From a checkpoint of a small mixture-of-experts model trained on Wikipedia: vocabulary 8192, a softmax router.
Below are experts of layer 3 (counted from 0) of a mixture-of-experts language model. Rows are named router (the router's row for the expert) and show model dimensions 128-191. Each number is 128 + 32 x the weight over its row's rms, rounded and kept within 0 to 255. Numbers have three digits each.
Before each expert's rows: "gets" lists some tokens that make up at least twice as much of what it gets as of all text; "comes after" lists some tokens at least twice as common just before its tokens as in all text. This comes from a sample of Wikipedia text that the model never trained on. Tokens count by the router's weight.

# expert 42
gets: " a", ".", " an", "\n", "==", " A"
comes after: "\n", " is", " =", " as", "==", " was"
router:161156197193126100057128118153164127156144168141087136130121143146163171182145121098114137050164131109055150144153096169102092114115098131184166091181107168112154093150117107172126195082104106

# expert 20
gets: " |", ";", "\n", " United", "---|---|---|---|", " /"
comes after: ")", "0", " —", "3", "4", "6"
router:144122137174102172158168186103120125109064118158105145158175093179103077100138090125093154161155092125106126137159113148084153121088046104094123164115150114115102074145190141070112116115148079

# expert 8
gets: "\n", "|", "\"", "born", "N", " Born"
comes after: "\n", "-", "|", " =", "==", "″"
router:136105150147143105062145127146183196164129109080132089133102140152135104144138071133129167149115187076170113122114154127160159127074110084102135071169173115118111135159129131092161164106137153

# expert 31
gets: "9", "0", "1", "7", "2", "8"
comes after: "9", " ", "1", "8", " (", "°"
router:168098128155160134058080098150112147043130127144091144180088106065103170173132162044152120095116100140133137126129165092093147116095172118121168167138095091109162185109139088175157163165079125

# expert 18
gets: "s", "1", " B", " K", " La", " Sa"
comes after: " ", "-", " (", " \"", ":", "|"
router:056124107168135126122091098132089073114107162139134162148168120100175130157135210168146147145081084110130148115073128139171120110131135161183136203124111141163141186124155131151110093115157180

# expert 19
gets: ".", ",", " and", " (", ";", ")"
comes after: "s", ",", " is", " was", " are", "es"
router:148129121142107104107209069112116119164105186135070106142127095120174155104133180128127127079141100075075101138137101128165115114171180154133141077176151143095127136074162099126080129116149116

# expert 30
gets: " the", " other", " The", " two", " first", " a"
comes after: " the", " of", " a", " with", " and", " in"
router:188149156101143176092156129121171120151215110160128080143136112092114154058105077112085126096141130148131132153102075184161114110104125119030175142115046141152159077134173166100152145143124103

# expert 16
gets: "0", "8", "5", "ed", "9", "7"
comes after: "1", "2", "3", "4", " re", " was"
router:116156139117072121046133129129114116151150105087081103117077090114100124152163123155137142114125137131076123121078148156103124154143154102066161132123086160096125126087119126184116146124067103

# expert 28
gets: " and", " that", " which", " who", ",", " he"
comes after: ",", " and", " that", " but", " where", " did"
router:173175134134131134089131093099121175130092193192096104146130099130125090157093132129124132094121147095099111126108112095132128184161164158081111110091160096145094078143160119158114109149146117

# expert 6
gets: "1", "2", "″", "min", "in", " can"
comes after: " ", " (", "|", "°", " U", "′"
router:131140081154127153112100156088196165131105112127118128179031153126152131138086216163089136127121133141206163119112240075117117102106114114123115129137135121087205150183115155132107104175151097

# expert 1
gets: " ", " is", " was", "9", "0", "'"
comes after: "2", ",", "1", " September", " February", " November"
router:173103141108104117155133134104082103098116144125100182071119174153162152149131142131124091128144160138131116102131121075147166147082190131174108085114154142161156116140095170095119147105104105

# expert 23
gets: " the", " The", "The", " his", "|", " their"
comes after: " of", " in", " for", " on", " to", " at"
router:148124183133108161176135120053142146072171106156180116108070127114063111133099082181155110129166110174087094111134088170131139081122095158105120153123141170113121041188161151061103138108106095

# expert 22
gets: "-", ":", ",", " of", "|", " |"
comes after: "\n", " by", " Location", " Country", " Genus", "ed"
router:094095113108148110156115103160130093142166166129137127115149140134124127153101087134124113181130069150125114154174182182129102137100093112049139081136161112103129100060096118164142121139113129

# expert 0
gets: " ", "-", "'", " $", " \"", "–"
comes after: " |", ";", ":", "|", "frac", " Al"
router:138098142199218123150144150146129095146127108119117142115111152131142133147069206153167087116094114150166182129159139101075155168047117081185097113198094132152123150219093163160151103117083088

# expert 36
gets: " the", "s", " his", " The", " their", " its"
comes after: "'", " the", " of", " in", " a", " to"
router:130155179094119116180138120104134150172188127107059114136137148091113094061093127134179103091128139134116095176101095101161141110148113122133116164037089093116113153126106181150069119171112072

# expert 2
gets: " of", "4", "8", "3", "5", "6"
comes after: "1", "0", "2", "9", "8", "7"
router:123090108141076133162144132125145112114117087145218143176185110091160115156130110152144155170130117050085116098107152201159176132163203162136088162123109132115085122117111148107145155105121118

# expert 11
gets: "–", "1", " ", "2", " (", "-"
comes after: " ", "–", " |", "0", "1", "6"
router:106144182102183159089069124121212127089088127137195113126127121167152114187081153167095093120116090124139115163173142159089144091094120106132160144121117099169103104134097103085140179122121131

# expert 5
gets: " ", " P", " p", " E", " re", " In"
comes after: "-", " \"", " (", " a", " and", ":"
router:155154098104124124117153134140084108096148143117127089156150148177123130115127178103153067122158119119112115149127125101155149110159110149192128164103095162151140155075122084098151074106143091